Experts of a small language model.
Experts: 12 experts in each of 7 layers, 256 dReLU neurons an expert, 1 pick a token, a softmax router.
Training: a variant of Muon for the experts, 470M tokens.
Below are experts of layer 2 (counted from 0) of a mixture-of-experts language model. Rows are named router (the router's row for the expert), gate (a neuron's input weights, with its number), up (a neuron's input weights, with its number) and show model dimensions 64-127. Each number is 128 + 24 x the weight over its row's rms, rounded and kept within 0 to 255. Numbers have three digits each.
After each expert's rows: a language model's description of what the expert responds to. This comes from a sample of Wikipedia text that the model never trained on.

# expert 7
router:119126143131103141122115132156138145120124137134121102101188149134068141147148137149167137096126094160127148148109159184132125136099100137087125130190102126154103080134127141172111131140157159
gate3:104161137147142133098128113120087139103175145088117137178140070142125104153118114097164140121171109145151135134126126136126195120126123152103117162124125126134101128119181143141142155124184142
up3:097123135149115134102121139117107138107129141104115167124111073154065135127121135101152189095149106129138152120134124113171156114107135103110111141053110160121138110140153157146147139105148120
gate4:155144068136112111182108158105119126101099119114108081141137106132145085149172166094139111116140114122138112106152131129115135140149150120108095114152095150096100148136108141168117129152130133
up4:144149131148074144178066118117162168135102133089118128123130097151163098097173183086113142110126137127144147093097116142105173134115139101107123118110101127113134133121102125139119131134127127
gate5:163114123107120086125142160115107145144071187086134095182158116135112140096081129143129078121175116127109135113137137137147107125130173137143105129103133113108148145137149137090167149088130152
up5:112114119140101109132134150134107150132088154092114119182124103162112124130124117131123102142163141115151141101108136136118089175120167132155102185169121113095137176145149132086146087102114152
gate6:122111149122169122147104155163125113095149098123146092098115125111102143169114090098098124131120099134111128127097102114115158100134161080106140104069165131152121095095093131185151138130130091
up6:131106150125141109126144122136141153089134119122111113119127108118075124190122119101112120171091143099153143132133125142126116123133148151138142116109163142081119121088148175169179175170132112
gate7:104077143112088141110158119121136122157104118098153132142161152140127084132119127113123134061096117173103172159106117158164058089122126119132130121106110122112136123137168127151150141134115073
up7:124085115146105169101149112154122122140133105125133107158162138121110104137119155112139139074125092149093171165155109135163074115084114139105105104050141128141131127164118138123162122124148094
gate8:140080156110098111126110107062162129124117131163121091160148134134099119105117114114093177149108094127092117159123119136087139136116098133139137128109141149124136104162122090119129136117105135
up8:156099169145107124126124109120128128151099122143135099122150120142100147131130099097117161139110137105087109120121157119099115144128113109153115165169118160153133111125132125155108172077165185
gate9:135111108119112143138113117108167134140134172168166127123161131128071161097124118129116168119095139134084151132117116082126109122157129158155107118129157146151098118110129131116162130126159146
up9:156102135135126093102155124126134125119114139120152128097139130109097160093139093111170149115141150131094145149089163137112148098131125118142118122163117157154134128095122143093150147132186120
It responds to: First fragments of words, often after hyphens or prefixes like non-, well-, health-, such as comp, sc, f, qu, Mal.

# expert 0
router:174115117135147105137112118158095122113137129122108105151118159082070131107134107106119116138127101087086120087123091130140120134112162114134134135118153145186138133087130161128135146133101124
gate8:137169123133127154117082125099103130082152072151122097129176116137104155161133095086117143158123108137076115114140125122105134085108129136130129158076122114131156151153099158108117145078116137
up8:203079128140164114126107090101103125095126111104134087157128130124119132135077111142159095164125143141118113111117123084109110109094136126118119151087104115145149120137148158147110127124151165
gate9:164116160112117122108120147147117132120171102147130131156162100095172145168198103149129117083143124131133108123114104116132127125150136134116137103132145121106131136123105115139131164091187088
up9:148089170108138094117135150140133193167156141133114128165141105110178144120162115144155158128087111126111082138142124138133131070155122158117183120137134139114155076128141136149109165119132102
gate10:164161125115129130137143118135118154150144093143143128096130146107110106085149145140134123093097115125111103109113135160137101126091102117130149144121142163173185109124157110128109128084129122
up10:139127092106141158132134116153065129171123085124113134118108155123140122117158107167139159148096136121126104115091136137155128086135127094084139122148093152156159110096157130134120121073128119
gate11:143110099104088154169181080111119144123148142107082137151137143148143164128198108139133137149136128133119133131112144140117106125129155119133132132145192164158138123158106151126135117105094132
up11:121148095143109108157160082115123136136097138126117102164113139143137142160139147125120151163100159118139127117147149118141115134142154138173131120091138163118148088150088155134121094092117111
gate12:159160120136166133118123102121116136098149161136121097131111151097142115083133099176122122091136128129145108136148149152133107084151144121153175175113156164171111108122128133141117104163109118
up12:151188134169114134088090113148102138116163158122138049132114145135178104145133130126123138117118127134135125132109132171124115119116143113124118164149084150145108104081110142117100115140134129
gate13:119154085082125146147086122181138133109079136129115137141156097122116113108123074135129115174142107144151107149125125119134115183134166121137163123104152079110122139165134139113138092130095134
up13:115158116100112150163144102171126155107053123123140138138153120123124107133115068117121150139143095137141116142119101152122129164152128172135094104111154146095166120122110137163132126121098123
gate14:112094106138139107169088143144137160100156145139152131093156137199144116146150126117158153133134141109151152127112145131135145121121122128143117145147145150096068106105116131105177130107105159
up14:148109099116128137121114145113131143130104135136156124077160140161138111137127098100115134148146159099158139154117146111104179102135142094094116125150115120161111121146123169106163150149103117
It responds to: Word-interior subword pieces, mostly consonant clusters or syllables inside long words and names, such as Da-d-dy, Exp-ed-ition, hur-ricane, g-ym-nasts.

# expert 10
router:147131147133085104119114096141158160146131125109103163124104158131152093130127135067117126162152113104123144158149091137111123161116125160088159143088109125132178100114120059130124124135132145
gate8:116117108129134131125144095145132101112093145093120149117098133075123123140130091131122133125157120113118127167064139157110120100137168112130124124103072147143117133133160069099146143151121142
up8:131116133157140124123094095117134171131096150114127122135134126108149112125126102145114113126110126110129116154087126183102088129151174113138126139131109129162134133151164102120130159134123152
gate9:136160110169156164126127151171113090102112111153125199122159168129075109070129129113128183170147097127135115137118155154094139112123102148156118186113094144122121112141109136154155135131151119
up9:140152102176159164099147136137124128092058138134120199125137138126130135086126152133157148155123110126113143156111097133085126126120085117092178182130114146110111139156090143157138152149160130
gate10:179109138104075119114172116124180145159147147126139141074148131141109126108125121171114128138108107115169126152128118123124105091135100163133115112184114123138112087108147124123083135121149147
up10:145146144134091116133157120110117165167108121120095140066107133138129117082130115190071133092125093106167158094120119107117120138114091141126137090185130096185127143119135129101110134138146118
gate11:151081156111143130161099110088135140129146121161148124132154154117136142108142120117105117101128122078136115126143142159157124150122130143156123123127189181134123173124102134131174144112124135
up11:143098163118135151150135113114111148136155100145105104103141183100150151094123136118113150075117118133124133122147123149164085162124139131175104106111157191138099161135093118160147142137125137
gate12:136106108136171153151122107141160128114148111099147151128113130130145110122108134109090112110115129128134132085081115113114131161105132117124092165124068098128132117136081168144131100171127118
up12:122142138101136146135098109115114133105160105151166155113119034140097108108143166136107145151126117120105127069137100119144153114094110100148113143081091138144107136123132117142157125125115129
gate13:103108146081120154151136131104118095130126153147115129115146125133120107094126108126119153157140096186088158147091123123151125131118134126124189138135109108146154160133114122136113133098151169
up13:108093179131045101181157113147109136143123132127113147126149120106132138120154166108122112146178125198134142128085129089118104134178158094103132115162112157143147136117127108130143099125143154
gate14:162132143139149150136147138080151128119150100134190143134175138114120083151107142097142107108141119125116125091106108110112087152142156104112123124128137124065125117129110087113120127105159153
up14:176103134170089131092141085121159108159159112101148157116122146065145161146138151121118139096151161172111123140156124125083142141135132139148138134120112108113110111101124105123115118114138149
It responds to: Prepositions like of, in, to, for, on, by, with after verbs or nouns, sentence-initial In/With, and table pipes.

# expert 4
router:118140107133149133113117171132141110131133119159131125125124093132107126114139133152102113158128143140117102159134130157178125186152138095127122149044167161083111108142165111126135115109149127
gate7:135072127100114122111106136116118111106107135154120100113120132091164122099134128119075136118147165094174096133113135107126121147093120121095175128088111126175144137093097131121100085110147115
up7:114104103129110101100110117149076087154128089114132147127120104113168105100097143121132139149144148114144113132085124132159108152146119146133117118100096131123165116117132110143120099148122119
gate8:140113183129135102110109156097143110106148178082133144149163142158097097127118135160111136131109124146152122127116126181144130107135108150139115117129130093136151124134165164104142118173140157
up8:144101192110112165104118153130114101123156152093125157130147172183079090132147124090154128121121112161138102110144150137132103149124114166156103120119127066134140100164133151103152113114161139
gate9:098170126135129153181145138131108168105131142140076118121113183100135121158151126116132143142145116115142102093193136155136156150137133136178105148105112117104165126127069135132133123141095118
up9:117150140124135157120149119154101140134121132145084131110118120089137086116119146130143125155150102141119109107136119161144159147140116110134138184153147102134157092108085179139115137137125129
gate10:146140100124102114141140108134152127111127164131109182106135092111097115117148080152175136147141091107084085105114142146151109119139157115116092160122114135146101148141139156096134159111127122
up10:116170106100099124165122094094149145115127126137123162149154122091093111163102106124136130153114085102139115152084128121145117141143172138125110103114105144141108145129116154130140130086139110
gate11:117134123131113158137129099133171106150157131098120129125136124141129084091117136147106114127137129168136126110120153158145163102129122154105090114106125183103160096138167151098099148117137123
up11:101152158132121131164119127138159144159076174126089134111118099161124077116113163104110121130147141179122120108100127146147098109121114120131092124085115131102143116145158165072084168151127117
gate12:112108129114148095145126159114129127165140123101115126105080181152134102137160138145122108092147151165154142131148113105146154170121078135126143125120129123145145145104145113176113100096155106
up12:123115090106132105120158141125105108085098072111097135126077129126118147136124109104118134140137199142130142086115115122127118156138052125129115139135118136148164163132108099144147140080112129
gate13:145090164098131154093123111108118095149191166112127122108165171158158130094126075155151095152114143120092117129110139144105098111132129140177114131167114142125148129121131103122138083111094180
up13:139112185102149174107148121138110075142163134098115108148130184156123147062108122151127107123144149119115128131117158118119130123129107146157085114155108118106154139113136129136126112096094145
It responds to: Word-start fragments of names, abbreviations and units, especially in tables, such as Sep, km, Gen, Bru, San, Cha, Ko.

# expert 5
router:075086151121124144120160143145135071176134138120131151154119114110147134129101166115123159145093144111131130116137125130141119118152173100121124134146091096117144143161126100123106129118140132
gate8:132108125126148138162147080102105130142139098173163111107111152129191156109097114119092098108127152128155138127126126131089168118154108120133105153132101139109128155145137128120115154115123098
up8:141111130141160155173140092126133124120107133155132131169170124126215164086108089120137122136111189127140160092134102126121172108123130092098121130157095119135119160150131158132093131125120105
gate9:120113092137115124105138085133089153149129119168161137185111155128116106153125099103136143113134124126130154116128145137117187107095121123097137137111135171097111139149162155086136086114156132
up9:093108163130103161126125119150134156164144128169149094157106150136101103136139102120132122110156114152120103124145153125159205121107101126097122125118126183065097114123094162143091100135097099
gate10:138112157143120103124076104143159106141112110057106117116157092126120086117157122147092112118159164077111114137153154132146164129125133161156129162157102108133141140124123120111132085182147133
up10:163090163151096123115110094119152109145128147102127155111128105126108108116140145140089168093166161069089123174155145155149152144135133160146119187167124112121109147126131113119149065129171113
gate11:092142138118101130081140160144132136121145125151148113169099117106156125157157163119118148140165147116132129080155132136091176134140172138119110157128083131137139131162129128128139112136163068
up11:118117106127105153107131130128123122077127053142125111212119088124134108141150139097158140118153155096113092091120122164119132168083159136129079141122143127151141103137107147138121127125167115
gate12:112151128137170122140145108121138158124115103132146114112154125128105136131104154158100167112131113135130126163140131128123172105117121110193143123136113129121114152134097057154105123141160153
up12:133136157145189114160175069129146143101131147156143096120147152137172135125116149136134149114114131110120124133152129109148187096110113146123118140139083113112107128156111108135162094109172147
gate13:098078069143144135130130147109139108142104098104090128101099118119115157128110125109145093156124126137142111126179148159115140105170129129113129122123139149133113126083090130097145148119120132
up13:129100098180166091149177144145129104110128135112106127102097158118131165138088125145144115161110140146118119134177112143124140124153136128097132098156130154126112088122116095135134149134149138
gate14:152104136097095156127179145196135141081123138164131178112125151124114129089149133157148140126117135141098081139133129102087145129128116110077130163102183113127166078125129122114152110130168102
up14:132155116109108115084138157155138122131115112137125130136150145147136106123138095108135154134112121141100138132120124116129121128168090122109133171115146114113186054119150111140139107187155108
It responds to: Short vowel-bearing syllables ending foreign names and words, such as Firen-ze, Bob-by, Claudi-a, Cru-z, plus non-Latin script bytes.

# expert 3
router:114112113109135098164160158076098144124113117122132079111134135176167141172119144104138156156142069163126138150153165143068095083160101155137184163101136122127113131122146150102139081132143120
gate7:124095158139105135112153112135100098109097138124126150123129092151167173138127125161140139096154135111139089120147116111121149119134128123126127157091056117119067162113141137154091154121102148
up7:136106142141124151111162104121132118072128134129137133139137098176183173137105065138131127087149109103108103116119118095125158085119162124127132167099069134129057165108148111126110156107086156
gate8:157086156147139108112142138117116081123162099127111109135152107077144152146157104161120156100133141168135129141109118170118138125113119086154175076137108095123158097130118125086127114127178165
up8:160081144163172132104128122120128064085124114147142121116145123095137135168122116126135139120144139168160117204088116192141142127127123081136152107138101128125116135128128113144126113123105122
gate9:096113135140142111113113120105104167077148140155093120120146097110164140129130176125123123136112159108156089093132117098095114166116139157149099180111112142102106118101103106109145095169140104
up9:143094122127148108097125107101160168123159147160105135091115098137158134131083150082152107149142121109157120121117122129115117152125145156178129150140146109109112120104089133123195134152089102
gate10:138100113132094148110167138095083106125149114131143115096137116115103123093114104123075098101143137146109126123141107125139075106109132159139152126155091123108149128137167143148141117163154127
up10:136096129153079131133161100100124090142111102123129137129121099122107146109111121137110116097172134163094125130190115139141069099096137149103127134127099135150135125128146137136143143152146070
gate11:112162133115111136168123114121143095083151101118156124116085123149098111142140111129118189096104147131132131115106133125087116142102104078094138086138112149141099168098117146138112133170055141
up11:124151147093112122137142106145172082103141105122164132135105124142140119122108116103106224112118136151109139141136144128089119131119124074079130107124112155143105179092102126130117146140063114
gate12:166126131119088152138161091110140117135068155120057156168131114103100072147141105101138129070163122102128111141079135183147083097141143132143134103139136102176152101157143137131168160118122126
up12:162129151117103135126159121102176126114095133167123186154134113118075110158109116126141118099162127125114095139132160169147112102142138123139163095134139087142105071172119129153162179109143124
gate13:078128140147136124146130161113135117125140129165154099117121129108107152135098113091099161163075130151147143148100140138195152141150094129163151173148144131143134122141132089161122058127126085
up13:094135142148109155162115103129105126121165107161117105126111187142098165113114130125096164193109107129114179130119147159129159132163121128173128173116106118182119131154156139139090099175097087
It responds to: Closing parentheses, years like 2007, 1993, 2018, and final words before line breaks or table pipes, such as States, York, City.